Experts of a small language model: a sigmoid router.
Below are experts of layer 3 (counted from 0) of a mixture-of-experts language model. Rows are named router (the router's row for the expert), gate (a neuron's input weights, with its number), up (a neuron's input weights, with its number) and show model dimensions 0-127. Each number is 128 + 32 x the weight over its row's rms, rounded and kept within 0 to 255. Numbers have three digits each.
After each expert's rows: "mostly gets" lists some tokens that are sent to it at least half of the time. This comes from a sample of Wikipedia text that the model never trained on.

# expert 5
router:090087160123124196102119143186092121133112117101096145179206149113122141121125130167043132138133157119155184082071098139173144131195106092157165117113197118144102142158097123145131137140161117129135068137169126183048172145173105072160141120116119135107175174066175106137179160140117139142082135159178131126112109117078135126145141090161147135152079138099124162124071121108116099090151
gate2:120191231119069143125096184145142115151089128140146143094155137095179175114202089132110111162101129141159144162090182132124105149090108097119159107139098130131170127148132095120100153121135132102184101138097165137111199141083130096126077066160114137153076117140127141143131158171101120135108095148134113191089173146100120123180171116143082156165182194149100201084091110113120132123104
up2:083092098107138116109139105150120184127130086091097102118071120086070144092094142106185109136152159162117138149137154053085138096131091166068160171093101137158088130081075131123121173117148118133162174128151128133198132131164131094129159083137096163121145185031094115178166111090121160091208135099122132113172083148100135151121108102073106127097138108131152120145129162163119161087176
gate3:097137127131153119059113143154114140113156140153129169141135045111193127161116101144165119167112100078144141179142119150068091139108116185077200089150132180165109112111111128094121172143135102155137119060069103101119152158191148091139154145141118171103147178122141168211142132108122166128155185171118093164137100142101132079138135146131133135146112127175075094161106166187144072176124
up3:118061072125100087184178156069160140196085121159120127100090153111090146094133095086069119082130150100144108097103151121161152123135167139162041125072139109089120087141128145100117097129130127118133157187150133128089095110075070155155109119088131153104092101162066129033165123125144087089106110100171152097144141098120090079087152123135092143095167135128124131101132122080115176121149
gate4:081136143141144140134129179160139137101125049183117173158126149115136189139130144116099197159168115173121128160153131071154137131053094111060158156076120167160174126110089101110119120191148127184170086160138118160163169136126098099176118115168104128089170117119159071130163121150123125073152158112183143060130145101094128162079186095138128171092106140154148142150094116140121162074121
up4:091101124100106089096079100104131113190126122092160121115086065072168176105125194196122077080081129114162137117106106140081120097078135136146127106162144090127134134096130148108170134071078057116172169096132149133146092155187084105131161072102115157152115140078115184134118081109123147160113131153070170148123108100093092100169103121091097172066139146116128152114162147179113115129165
mostly gets: "In", "Scientific", "==S", "At", "During", "Population"

# expert 29
router:086133100128109133107080187167080129117113053142164205192156106138125127097041082160118166115164174111148192176123099105126093152156103141114140130143186082150112121140080110112131126126158111170146150116105102144110089202131115094184146090070090149120168140055135115152112091102117135088141155168163139135141123152108105108107145098154147186106075155079146098106094163165123105136141
gate0:085102096115159194174083120141092101165065152094165132058172097139103131129119117127083138104191109115115158106060131100141099077150116120107134151166108116097116134136117139098182141130121148082132087137113083133137157067174181088183120124123103167089175137117100109152106100134124190081065077181154180047102152132102141057125156096137117144166102122104175116119125122146135155115136
up0:122103087137159199163069093143064090141082163103170105079163082135115129163167095122108114087147119117069134090072112082131080078145123088132117133194146122112133172165113118128174133089155141121095110163145059122114095081161183132158113150139134140097160163119068113169107111106127174084096077145139154077102146139143158087119135124156113100203073083134141076130150136143137143164159
gate1:108130186093093106142147146122160172185130068102144190122159153116029149066159095153151105126122148122187153156120134100179143153108097143082112039127098120115077106118096112157118135079154127151122143253113133194110099084082106102118110111104129120153155142097086151134078143096139134114112160167137145188159113134107140131121097139134098144130119106153130148173074107089126147120101
up1:114099111137195141121134084129129098108170180116079062106091116121175127170154139106168142100181148160092103122112158146068145059157157122188139203115183141129180099117092181099125137165091115080144081057106141103109147163131143106145139116188085116087064142149153106115157114146111160154138054125127111082127100101099117115143173102105120139126133173103114132072182160149085127136138
gate2:075191192107163104082122140132117149174116096168114163124130132106084169128135130127129172075167167135127097161130127115112158048104026114139168133107097101073107110130083181147166095136186099123154173136069172101155151122124122117187134075134119182118118117132144062170132135094125164127099096175149106164123093138108176142072113099130108109105172151122116149086067160151102133120142
up2:151129150183108110098104092092144101123175134155119165132074095153104104114128108147121167108104069107110091115176049190127128137115121104147073117202147087079102077141131132148143116119138108150082176150117134102095146166118133117091111080167149126173121066116116102103040111125154183100197066169088114110110113137156156148156103119108126084095095119095173159131205122133093108170116
mostly gets: " United", " Best", "==L", "==See", " New", " Dist"

# expert 12
router:097138131139130151111119182096117178145167115137180118101094139096139129133135141139081100154140095133113154123134140095140156068132070140085134155118102137084120115033094147101120118171157082184158164148177185057115178105196163124119113134125087094159116090147175104108156136148121178142088079111175156060079131168059125153124105111119088138099125146130096121069091125159109196091121
gate0:096139136071094125116126190153166144142107132091080122129142185095152182101105145133090139139138172169171161106187111126159123123123070109141169171111189103118168195154132130090160126134131086152171099166089115164096189141173121090150132165109120118123129127100136068144143093176118142128099086136166110105101115192094111132121104104092089195142090169083091194108175111145108080065141
up0:169160153169127124166171189078162182144143155102112124084128146168074079152173078125131075150094127149148148100179144142163179104099144165111097163127100078088137098102143164100180092095115132160079115179170097148149188110147151120118063173156140100125133080159168093097073123128130092130101114099140075101075135196177132150144095182141140144131118101112107077120127126099155119178128
gate1:095164145151055093076099141107102120154143126084080136101110147144140191125095171088142214106165136113163111142064145142117132081107070131152082188094124135149143190076093126119142097125086068140154171166111154145124123115090152113125168186093113125127102097128115116149152073126115116119116166195123191134098104144143078143102160119138079156137127152084136165074100146187085153101109
up1:115131133072159186166134084129123123089082087201109116167167121062190136099183071121080083135094143087125138144192151093161136154135110118124147065169143140076131100170115176121121162151233151165144120113093103107108162171119097159131153104159139150114171126124180136121064133130139150112150096135136109172118157149122117100116116108143158134091075093153120114150160117137199092105167
gate2:052046092117143147104082116137118122188097117145163169127121159081167159103098091136116157129138141086155149136141141060144080084137114123104175160138133143164171131108105146131131133187157135131176119077112174101116139119132151105125139098065098147110144129131133108157159118126124144096086173138123149119151153204079154123069171038054147136144168177182158138123108163181144119075143
up2:100176194076151109132196135103102107122133139139148112138120076106110159116146173076149135110180157212155125134063151142123141134070168109136112158095095125134133113113143136125120071116191066163138105112171080160121129178090113129139104113165077160115134159097151159189111125151132156134184083162170192072153131126102055118108150097172204167136128159091119141117105105126144134104128
mostly gets: "burg", "mann", "ski", "mond", "son", "dale"

# expert 37
router:110196134115081125098172127185142138110091070119109117173163112108099147125101173116135107119150189162095143153096154023108054075142131087065150132110210119147150059140129112151121088155128129163146085175114169160145125166139042103166141110103075081106143138127163112134133183135115143113110112143138131114094086121105123121138133111114124151098091155178126132081123158122112066167145
gate0:094117144121127099141067207101154116175151152163162096110136127084096144136085149143130180092138157108172121089107106082079121108146081177070169130130164158184157090159113115131142135174130095193144118124047157088181125159111111116167157103146130106143158146115160094127134149129123146095156107196119173086137127130141130091077127089102117153037131175107108138118126136183170115136205
up0:106086171111099180124099123135110105126109174118153111059117154151194154062132101137096135131165106103133119131132217177141132070159108168119135153088087105111100199083123097108075121163156096071175126114096088134135130150168106088125150135098122153089122130109095139167176142114141089137118182127162190146089140129108105090113157109135129205142183172091079144152052104110101132107115
gate1:062134186150157154112119147147117100136088080143142158133117115131170174120106141149078154153149145134146153157095127092120135091125050197130188123135138154139097153098121129091104158160113088170207098130121193139111173145109126080171134109117087142093159157081115097183161116106125199130138112145162179108145100163104076113115163099093135194104124198133132193112131111167169162091160
up1:166141127121172180154186093164091162105080086086131108165130086176161089124102111169156155152100133163144122189102079117107129126118134202104195109161142164137039160166166140118094133151105055110131124098105162129067154141076125123091088137120106085172109125092144087092143105111179145114169086084142130085139092170163080122100096144112151119136142132153167177159159141117173119125147
gate2:071138114117041174100099153153141152141084087155138160162136132114170170126120169115070170139142176129183160160092118115103076120115072135120187154154133109102125169106155161120169170218132106151184124157131112161117146158169105120128130114124124145112125130083183085162121155150117170115115125149164164092195074140087079133105142077106117156092118198088105179101114137135109094097162
up2:156150082131078180107179097172142173115092087108105120195161082162149103151068122125130142153095107153127117143087126156062071154079173118099178098135162114123125123157172168139163115158165081093102161141168084151111125132119112155122093143126136092136094077116194098099132143145151143092154099107163108084176082147173084105135078168147156117150136085102118167124163146083106059155180
mostly gets: "ör", "rab", "ras", "mad", "gor", "erm"

# expert 18
router:094142080070096190128141161135179152150124120145103156110151163051185159148156161152115150066148129132110158130102131112126156109183103073080136154116080132112160210076106086137160149186173100157171133150152146079106109105183133116164158135162108125118106106107125103141174122167110119128118170156128236106176097157116063109148119078102138093133154141132115147125148105144179150100126
gate2:115084100156143125132143130122116191168112094139143179088118078110111154144091158124131157067129139113079189144067134127129141131144132125074120136110098160162161146146143088154149123164154015139147110102158094194104083127171171135124143093121130146101155122089066140166105096160120128128074131183086170112186116099150146104101145101114067089186113143097133073100138088167183087126154
up2:132080074130120165139178095160135182130114096128162173117099079157139148175101131136152174071176100109076139108084108156104151092182159157067114142128128157102130162106087066148114119197143036175142044103126120145135077126135134148119093111090119110133133121115085159143088054165126120153162155106104168100151083099116138112169154086110094110176150147165160098096125106113121090129143
gate3:141191164153104051108105146144105174165092151158114154066102129100119094100157086091156207092143112150196143127131168104122126143111115101098084114186103171141181137163142158133115151157099095167115174100098113146131162098124163104071142122147145104118125113154092129128116117161142124104100002157145128127122157186116163106110060141051135122134116157133161087080119106107112105122103
up3:156171120109057126141124162143143188128111138149072132085112185106115071115160118114108192086102127199135133125134123126166142137154127066084053093177102141111151157093144129135149167154097082168100139079124065080133173072114125123060165143149156109152139100151109161091111105163127111148128098145111117133143162201128078126134128126057151095152122112156136096122137077109166069176097
gate4:108108136183137106114096131149146162116142134142154109098123088121107177122122166167076132054151147174132144112132110082151094051068098123120152193110136137143116139096128152128141111101127113158150109156095131181174139109149135113160169137170079186061125097110143082151130105171126145075065119154108165124065122201110123095096204125021118184117141140092120134093119140129117166116144
up4:159109124104106168155089128145163177093084151156124096058137102191136109171193162159095150104120131136089161151158074109125127097070112086139080184150111108123157165147177148123190155135136147139095084122088128164204117098164158132136190178139134118136116064152141127118087073147118082081116150163116132116138155194164145112123148184102096105161138077115109128133143095055098139105105
mostly gets: " is", " was", " are", " were", " has", " had"

# expert 21
router:095123129109126176064130133178094103181138162109125146140143145128165164122136150091096119135115096112159141145135158118133172132096128147130136142133093195107096117139157150136146164125145156114142092103172140118139206115105160095147123098102104232086095110070149069137102163096130177182101141174224101138086137102081108130093126099201174210133098155078120107125118169166121108135122
gate2:096068159054129089138126132103057096120078111099151203189179136137150151103191126116123120138139124136124168111147109137173133097137108134144143174121145148178070122125084075095120130132135122101140141182165131172150118137141120093120131086112101122088111184143160100134095093177130145131152119110113111153114098147115203108165171137106162128025080157066103120115162171108088119109196
up2:087162065185075171077100116138137140107157129146130090136082155086100135114070168114123156099187152112129112120095136060094116152166139094138143084135144079115174105091157165161118096142132111137138129106091138070068084148110069116160164140100131140106176099116128128161166144086120095095081158165139167070170077165105054139148131108136084160156130157171170146146117079173171111149137
gate3:128117145169097140094118137138142127131078147170159179186145162155138142094140189099120101163163156164135160119163139146179159136154057128138108137086172142140109106102117096109099128180108087170171120146133148056108151146146130093166152125131136117142084107154121139187135139145132156073126149147162153166125113086091176130155119117092024153116119187136132095127129149173071197023135
up3:171114098191115147122128134183126175119129194136146086171110192154120078120139191113151104115128099096127148149153111183142199149130108135151138130112136165111083112127168095144149135107096138126108124150170135094134154092074169181159139147124189134149072094106118106123105190111145087142131138130142120206121081064157137121126097170177076119135103128138190040147174183114154158100105
gate4:133125107062126122126091176047113137134100071203154107138139138087130187051171101145100087118163138136143142122138116150111114111118110090108143194159146149096141128077103142090126164155163070124159082121147093121081159147134109097140135100150101137090116148067148127142180180117114112068150098107171122138114151157122140148152156079090103130145178126136154197118059113175114181058118
up4:115133128157104122120110146131166157126088088105156176134136143084174165151091116121148143118121154153102064061150127115169094099136129167172104137095096141170116118092117125171078128168184200159154179156106092124090110160187109111117120137083166118138179159188106085152139175148162140137096061197111178122082153135110121119135150083124131124083093171070125118133087111124144079201177
mostly gets: " H", "T", "H", "B", "K", "G"

# expert 15
router:088079141082131180054065146129115147149106112091159149116158096108122166127129157077131067152127159146144084188111147114190154146116115165094124105096093090112124152129114138135127155128138196108152090109181089154090153138164160112165114055074123117094142173029103144120143151119113145159151178126107129150150176148078157121110115100172140138094129141117149136111056162108063184108132
gate2:127108131126159147097096154151110160162075134142140137192157016110143119133119073094137154143152154160102105171098140102103131169124087139079164069172174074190123174159121158150123128109129127119118093108098141135171071140086183121133129107130097146052136142120095162168102141164119094136150176150147114078114183110122128110209111130143188103192124133143128106076118171160130080141131
up2:132124133170128114127141156059160123130103140144208126151161114090111122132192187125134134135107154127103118164099103172168181149135108173137101078132103170110132098139206158097114112091156109176112097172125126125151089170072083118178077074087094181167166115149106100115116179158139075110161127189133130051199153091110124127136132135157177173111130114155124126126080161104084101113136
gate3:095179129136130184124161133096139128112144086155127125089161104068122125139095127112109091109134181161123158087096177081146136128153094158106231093156196101128122167130165154104124048132155110124124115107115082173133136213160115116193116095084098096124172156118117157148109155147106105129124128158137109104113030138098171141136155111139119090144107151168116114150124150152140083159219
up3:148093120153171167135142119134171124132170091091125077083133131089125118157099127101131066149172178144166149148107102077138163148173157122135163084126160071179171199138166125091115078088093138122098121121093055176131113165139133148146101117092102075131175185069121179123109119120118138127157200132117099076172052108132157156136108142178136103171118102168120094179111126125118128137176
gate4:095088141106096169146109125088099115175072162184114137072094075124150158129154111121098155140158160141115126164048126100146163109171112093101146116147089164180105141127168148117137176114151111107156089127096103106101096177089175066155129128154100187065178130070119126193142070152109112086097111170154156138124100171121118061153184091121075146144156136070083132125103124155134129131130
up4:096156177162137092105119148101202152099161114129106100165111168077126172171133166135139154108105163142167116055184130103140110103095099117140111173066169105131145098116051072146079084145169097167148181161108144102180166125124082096111156098095108125180111095125130105061109130135145160126135116127127146063102091145126108219095101082082122131077095150141148127127099124144108108153156
mostly gets: "epend", " improv", " determ", "1}", "urr", "al"

# expert 2
router:099093126088091195096112170175087159127106107061122163161193188091141145132091136125080117162172124106148185156077134114188171096164096105128162190097149152115090130100139106099107093112197121188159067137136167095094108138114105115209125103131114144138145138108166095148127082097107141134115177164142137166165170123102119119088152085138114177145120137160149121098133123153070129075128
gate0:105086116129123138142111067086106096164098156116086174138077117097201133149185140165095112134104149103098146161109125184141188228130107159115171052125130107164085126142161109169113140163127164081111160069102148118195140101156194069112163130097085129123131195097156134123102092094139125082152142147120120141118140142130133129106118123159130087086131099184140179130112132137092128064150
up0:130089137133084132155108068128113139097107193081109196128139116110151141167162139195067115150108144081124148152159093139144149188118140079167162112183141054108112144161161130121163179166100172142104121092169178135159099089170136138126113144069135100097113131129132158099106083124167097098165172143088125172110138137135086149099115143180174075098056111177114190120113107112103142116082
gate1:079145151117143143070128145190096162141155109109161171165129152041148169136169109142132154102132162121098131150111138087122067085155061130111164121101149116152123107117136174144105133157160103174200150125118141121134200127085113070131173113076100126135153163082139085196193125117108155120062139122140151136090117121064108128141158068107094134071112177098138137079102159153151150088123
up1:130099149131123121128077146133142127155108124154132161108171116096100192124110106065125102128161127148177143139134128134108193167052114128111075111113119133168163179134093088076132147156138173118173082062133117147089107136185124125189157081173148190060102101180105147169118161117124130115205124115148138146154111147099165148096156128128132207106134121154151183147127103146111078201173
gate2:128095121103098110174120106157143203103125105084144169118135155063123143148088126158136106148140145144178085096090109115159142125159119111140133158085132163102099123124145104118102133095187073183118076141156058134055100174109073109125131119128087199190160144096153132129122123115111151142092106156047124200107152149121092172119070077085178146153106113142143093152173121088095127085157
up2:127118161111161169125119108121136045132178136117087074099128102197119133095206081088146122095120132098078134132180149146109097111134136127115111097146072109172157135149097132131143118164104132050113203106121150143169155065167182141091140127191145103088089101154101160111153141154137107124158128097168110076132086119147184086178145169173060177107125152124142129139104162146128139175098
mostly gets: "==Early", "omen", "Species", " UTC+", "==F", " Binomial"

# expert 16
router:087161112117143125126158152191147177139102108115071127154164137111145173106112109127124131101146134120107159177052115057118191124182090153178177157118133093154122102140149085098102108117134050185175113084064133117131127132178107096156163105115085121123109148048129081113142150099111131074077180177134121134099110184113163160125150098119084150148063141095115116145113119129149180101162
gate3:085150150150097142078100084168099118177090093163151153166170133072133178163115113131150190164116133109127128146114176105121169093115046134090154164122134195096101093101094108137095116123128143172173103152075202130066134122078096110130131082128119173151165116137159145144139128162151153101099140139138136105118135123100107145088200125166113167121098155153154192119091153195108176063155
up3:101076134106128156122100172084107109122161170148153167102082080131170126076151140131066119115165192181178129055153095090172070112105137089123117128114157096179156173111131151120143133158153105083159165101160082154174179124147173087148155106103109122080147158154094100142165108160096149179136086138119172143116137110090100107126099109086128153079158169101095090094086164137154063149094
gate4:095134101146086086094121154139071142099148144125147131066149081108128128157139163142128197131166136126113130115110134084141138098143024122106117210084129135164124085106079158116152148178111119121171123145139171130137149161110158088164142113131066140155138165139158127147123114110121230111116121151156168112138135071065120124168162113078108213080114175100122155090093138178152109166109
up4:161148055170146073140184103111132137103124140134130081077122075129094085228135124134163132122129121129078144150122103129146189127140094139158083215138121065130096087113105136124154139121059102118070106181105136105177112128085132171155093134132114129163118183120146176097073071116113190111132113109142096140141128090137175112160134169081121119132111094088143115113127077114153128196128
gate5:123153176148107091115107119115073134145154104169114186063153087064196142078139143138114125068132139159146146137088161124134161113149111092107189113158140132118115146094136108133142139162150147165185135183132103139143133151141111113158121120093104127130150152129147102157132167135127158137189109175114182096077053085112063146102163120093161180054118172149148205118069152174164115177122
up5:164120184142192130147098133154112099117152124077136113094103147155177112143175146129159132144115100115074158114130090161118141136160123176126100127124113149090143132146097109119133139123083136207108101086101144127147096147118086179132111213108189110139110111153117099109102105064125109130167169183089094132127115092136154140129182153213168186170192091222115152146128107204143117123143
mostly gets: "″N", " (aged", "°N", " Some", " of", " (age"

# expert 26
router:085142096110103125143104177120095146125103081178192173126126126076134162132122078141112148158209138098142158092091150118092133124122118131070168171081145103151189143124100105119137161182166121138152118176127221070145115180146141106194159127117131157110155203132122110111149100147114158090105183090155161146128102139098137125123142111157131147130122169120050162076140149174062126091113
gate0:091110136128118201129157122121148128140080139121114142173179154129168140089097092115074117089178095158183121196142150097074152133181060118122189127096160130196143171079065117124142110143204089178142124079137100077136178148085138115149189117133042150061119161121117109137163158155129143154099147132086110148127115153111109095164148106138124131140158166126156123129105160101131134115085
up0:128074140124104150166140117130101139107116137108142129144150157171145103104130088134085102141129075143154122170166124108053198102148125141129092128142145073108168125117103111120167105111170093220090142105180108142094129119074192174109174162148145121084099136155159144090158123145149081147118194085084068193121114152121134103175160132189121089196105123153167073122106139090138174131088
gate1:094171158115090164055084141139043126190159103066149198125113111110181150173104151146122152109198135133140147078140134123134112154093077115109148070114157079164142120052074077121109115145182173155163111112113124089084117169098125079111136084096048186102109101140129113149123105127156142114152133139119124114105116143118104150124102120142117132093100145093085182125105112172110105100166
up1:126143083121097120134139187130179214156131131105069090112158103210158144131080125114104133112146159154119196136090083084116113172148102102137136084120157101121123146154096198150200086132101078158149049119139177140155154072128155132164155123127117114138117094121069105108133124107079092091109129163154098138138109161081061164180141122106147161149121136122175084070119119131163132110125
gate2:106094117144135184125083146165064153138112077136110131149171090113167174097190139141079116101142144151190142153065134128134110126101116204159119132098179129083138122115103087110119142146131145117171046184165124109113132082125164106110119100087081139173127137102126187097150147124088170100173137097137119119155091163097165138112106095165160183054087161123070149140085152174100153140159
up2:139123104141104049117112152078127195127122108131140126093090125131153120126116133118125102087101130101146118094109096194105116187096155182104119175113088141078095107080091122098143142070118129095112126151124110122127135113144144135107140176130123111147153062143096120098101094107111075047166121105110118096201062102137089178132070161097155155104090086143100130159091067161043063127133
mostly gets: "’s", " JPL", " Nominated", "ı", " against", " Won"

# expert 14
router:084139130082154207098085161094117151129122093089147102110133085062114127197100114119101120170129147123128115160112148121126094100121121108117184175073175086104163146127124164058117122101154110144156131118077078164142117168076138074127125109121141142126192146092165113150207120113103116103047167173173138106116089194089089120064165111173130157114107155142131119122073134132141120097120
gate1:121104126100158117115130167111123123150135104143132099068143140060130154118146087166136115155132118107152145111076129118164160114124094130164165140138140109122165129035129125074111160107128174117186169119123125082127088166135095074117151128168155151140118191115200151180205171086116127072074172092134164082073110134123116142083071152115131125063139130140099190165123112115146188065138
up1:148126116107169115133153130091168187134137081103118053039145111077107119148142041140125079153117116112210104144099093140108133125127119107141178171113140083104133116060117092073104156063111176121133143104113115139138143118122079112108133145170201132123153157104137164165173159117150116064089147088164091108075106171127109088126087165111098131094113114175087145156111135105132159082121
gate2:107104128144125113096127159089147128148138096146099141108079121084095117120124155054180104175132133162144148126124078089093114082083168132152202178127137149132166169076108196132138119143085164094148140111177068116114126166089130134124146097162146128081146151122139074066147148104132192167088062134129090146157139128102064209083142123153127096068130103113158164123060153121142140106106
up2:136159141146166098146134126134141151149138151105119140158150072166150162094145057184102129061103148119108102110144202181168139144187108130098086081132106151156110059146091097147127138141186113151120095137127201158118131096190145117153140081101101112150124136127162186136094141181108111127167138139160179104104167121140158079213113110094125161119093148158091115090175079132066089152152
gate3:127134173105114181137134101134103147171130165127185125149158087121142149145024107087113133168110125184141128159115139135150107100123110148106176154136096149147139095096046105124156104144153123102156088136089221100166122091148116124168099104102045103141123160095107118139100123089119172073134138124169159053144139139120122198110173109132085129149123119166106202098113166128124183097171
up3:069117141159120066106048116156101119161070116153126143101143166120165173093183152169094124105141169090079177086164134127106144145141102098133099111186160169138099130125134128136140135150113123124167094120181137169093140124215146088121191118088100155095138118178194091118165127144089162166120136157116118192142097132101158113098165094092135144107110172097111111117149069145072119091068
mostly gets: " get", " When", " about", " without", " become", " find"

# expert 13
router:107163175126157143090126126163079105126107147211211160143150124120125148091134118148086167186103128145121132097129175116140125087134056158138098098101164177164189148113077108118092107122154137153154115124191182124138206175122068118146110109080121162169150168159222137134133145131127122167156127131176173124095099092097116114119112086106115133104121157128080193086128115153140135104095
gate0:055107127081097159139103145154121135129147081066132129129143144091157163133113174119104141087183161141153159146110109057147115085147075115102186173102144105136130125083127151098113176155139076149190111132092143103102099134152171045172169068132112146117159117076128113157161136153126178122083162165139159132131110172052120109114189077100110172086101185131149143110097139146113153092156
up0:141136075141143072172125104192134102128108161121086122101097144106153179148113091131125175172131082110166139116152116118127104075137164155216145144159189132109140128130097136119178088164143095125124099160167154115164120114136176254137118170135140159101152161108118106094071123178158125136147149137086125138055062157134083118130170159128110113136122118064097133127119072150175121160097
gate1:091192178086151133137117109141063164155088101153078114106053086092148111093119113105147161111161120148130114158160123144194114110149090131136170114088191179143122160164106106079098201174144160084141149131151085146118067162115146105146123157088155111141175175148162123157114056099130140155160114161130153165102115114123076081097133123134126088097106166120126081102063172119148091173138
up1:113104102187096122091104181160151112128213195142116105173164156179070183144115137170075075135121148115165137105047123123112065135132139095106147156103123092161147148132115157156176069116097061136132104131123100115115183133138083117122148068126118187084106132122131104124128164111124176098078161168151119114140159164110179147129102114119098179116108119141095185154153105115187119087101
gate2:118166115134102103122132099109188137123089055135093125121115109102173126159088179136115113161136143129125134117084121134102149124139069099086161123189072102089092168110184175151134110177118163179124106118082154098165146076143168116143146145148082074130121088140101035153099132138140157146123085119116145100088161140150079120110142128112126138132181172092115143092058146182053095074183
up2:079087117082128191098104170149100123141152164070149097171136181107109190105089131092117135067152178164162131143131153074140068153143140076131177179069154080157144107081082106134130148162148092085177117077095094125112092119128123070123157100114114162100110144094111181186166122136124142098074159171142146156158135156080134098154158067104108175114135170124144102145122120145163150141130
mostly gets: " School", " Center", " Museum", " Academy", " University", " Committee"

# expert 30
router:101117129051114158128159194152056157119139138096176081158144135095104121079156110145125112113127167189134154162139148103096155103141073159136154111097195102089169086099094157115125095115152080159151100110055090151194168177132120117136101106063087172149134136101158111118128114092122156121085126193156124126157128158091152166075181109121102202144098127176102146114090120140145151123144
gate0:111142148116105163079147168103113139093127120154134091136125159118121125112149091064121057137088148157133124099138143104113154105195095100183183119129198124125122148118095188122088146134109082190146136127089138150151172145139107112127137119058147121151199158150105062187158095105120120123112123169126107151021101119098148116119181120054063101167132124146123153085137093185120160106114
up0:094109175212117106133088108132130097148137094191150171096088109081172194113102153149133186133148103072104136139083112147150084093117130092112125166108097170161105103153135070093124105127112176122169114191183165120106090106125124140161155085185133080074072152074135187144132181144117133106131173143114164145183123089112090112116156082168128131089167150163119105178146113112116116142138
gate1:069137153120145107116177149159135139133130106120099161132160124084152184140097120132123089122133120156097177134116194073132162093143077119129185113108108110191163143097088066093120164158141062199195101135112179120103146149111054108140141121104121089130151143119183085179126124130122113072149132138159121139140088160103115168176178089061137159135135156173114166088174111185127107078128
up1:186160106100154084159153138174136172108131154104143095132141109145099070162186102131157110097077115174095121173160145106091182098139160122124122110142121095119171091149092109107175171081130090165076080132097118145151119135115062176094085182061121103193146128151115092088099124099139100082132081125168072133129103151186124153156143190117148159185099083156134116120176110147138120158091
gate2:060120186156139110090110148173114119135129088117129132123151155070152182125083168101084143102163119107133151138121144083163128083132056148117144125078149110114133101126095105106121113170123128150206109149114206075117144129137141092187128079127081124102142124087130097174154126141117176076106153185142159145142101144070130136089178068124085139051141175121125179102140150154099172106185
up2:177081158165105150098152086173133082096147142110172093094179110105170100128073074110116108079097134079087155163122180155157180112152099130152119085123158124099104096192101109085093101165086158119113081143086142122158155074098106171152119108122168095165083110127116172082088088097113154153099166145073125135171105157173168137107121166132126119166099099151160141147180075160103127150176
mostly gets: "|---|---|---|---|---|---|", "|---|---|---|", "|---|---|---|---|", " (aged", "|---|---|---|---|---|", " near"

# expert 11
router:101157187135123131087155165148125186141138090120198130149145208082133110152119081148144128142156129137137150217126113072111132095201122073129129123163128121089184123142129130100125079109137071171146063154105118091093158130151094113161122104134156115161173112088189137126151123136090168085126106152189131150129107186100149108099117117134160165090116142174087137097059138164087186140146
gate0:056140157110138159102098130144095085124136076136107156143121088086126202090136146090094147109144155114147119108136173075151082086130063150098153107102133169113113158061077154155073114186189108148198126115097166112115131188146122092164171079098071162113167103109145126153159145142120164119107134179152149120132098125061144155136168060123103173120101204128147144095109128145124131133128
up0:106156200153104159134070160177094128125123135094118108147168140065117133124113102087180116108168089120100086199106151169150189162136076133038136121119164086104160091162147117095106118096088164162167148131212173145096112150150088106158097135135225096080142181141140153177138147122126168129157150173093135153107135126149102109118124081153122130132110158087096167130122138116115121150152
gate1:111092163153133113103154139127130140138107068121113177129074187118090168152161121103123145127161105184190087145199144157182101116089101099159106119127150151116174127080042091124086189153140101114154155124090166067095096145081074098101138090170060110121134117082199093148151114083147126105143105144159139112174133120123196138156136124156128135105151153188101164151105150104137149104103
up1:163148144181108107119177145118137176121185085101129116167115239114092143090104083116150140151165141176130077153110100166166097168113097063155160129138119113156144117109076135119086172107129137058100124155113140078104088164124073113077152091152094153177177134086159139128182137080124125127138147138130115173203135065145150132133111156142119145109118112121120152188152133156129152180183
gate2:066087170135140147096054197150107116141077098134183128157179115124160164112153128115130129097120146149116092119070201093131140078147089169101133111129182119127091100132099111103134114121152114176180082135116120203088119150132160059115109099100096133132162173142122148208094109123114187118086115188119090090098137128083106072107111107168151150144093140126080111110074124160143102119148
up2:117116128099184114111170184074094109107072155104153148082156014114137102128112116140105152128093108182118145143070103120064102155212117148074155121136131112058164141161141145120140167132161123125109126103146154166151089103211090133137130125126149123136121140132116061073103165195126184111109093151194125110125099144132117117143099142138166141182125136095131137090134147120140086082169
mostly gets: " alone", " class", "uns", " Release", " lab", "odes"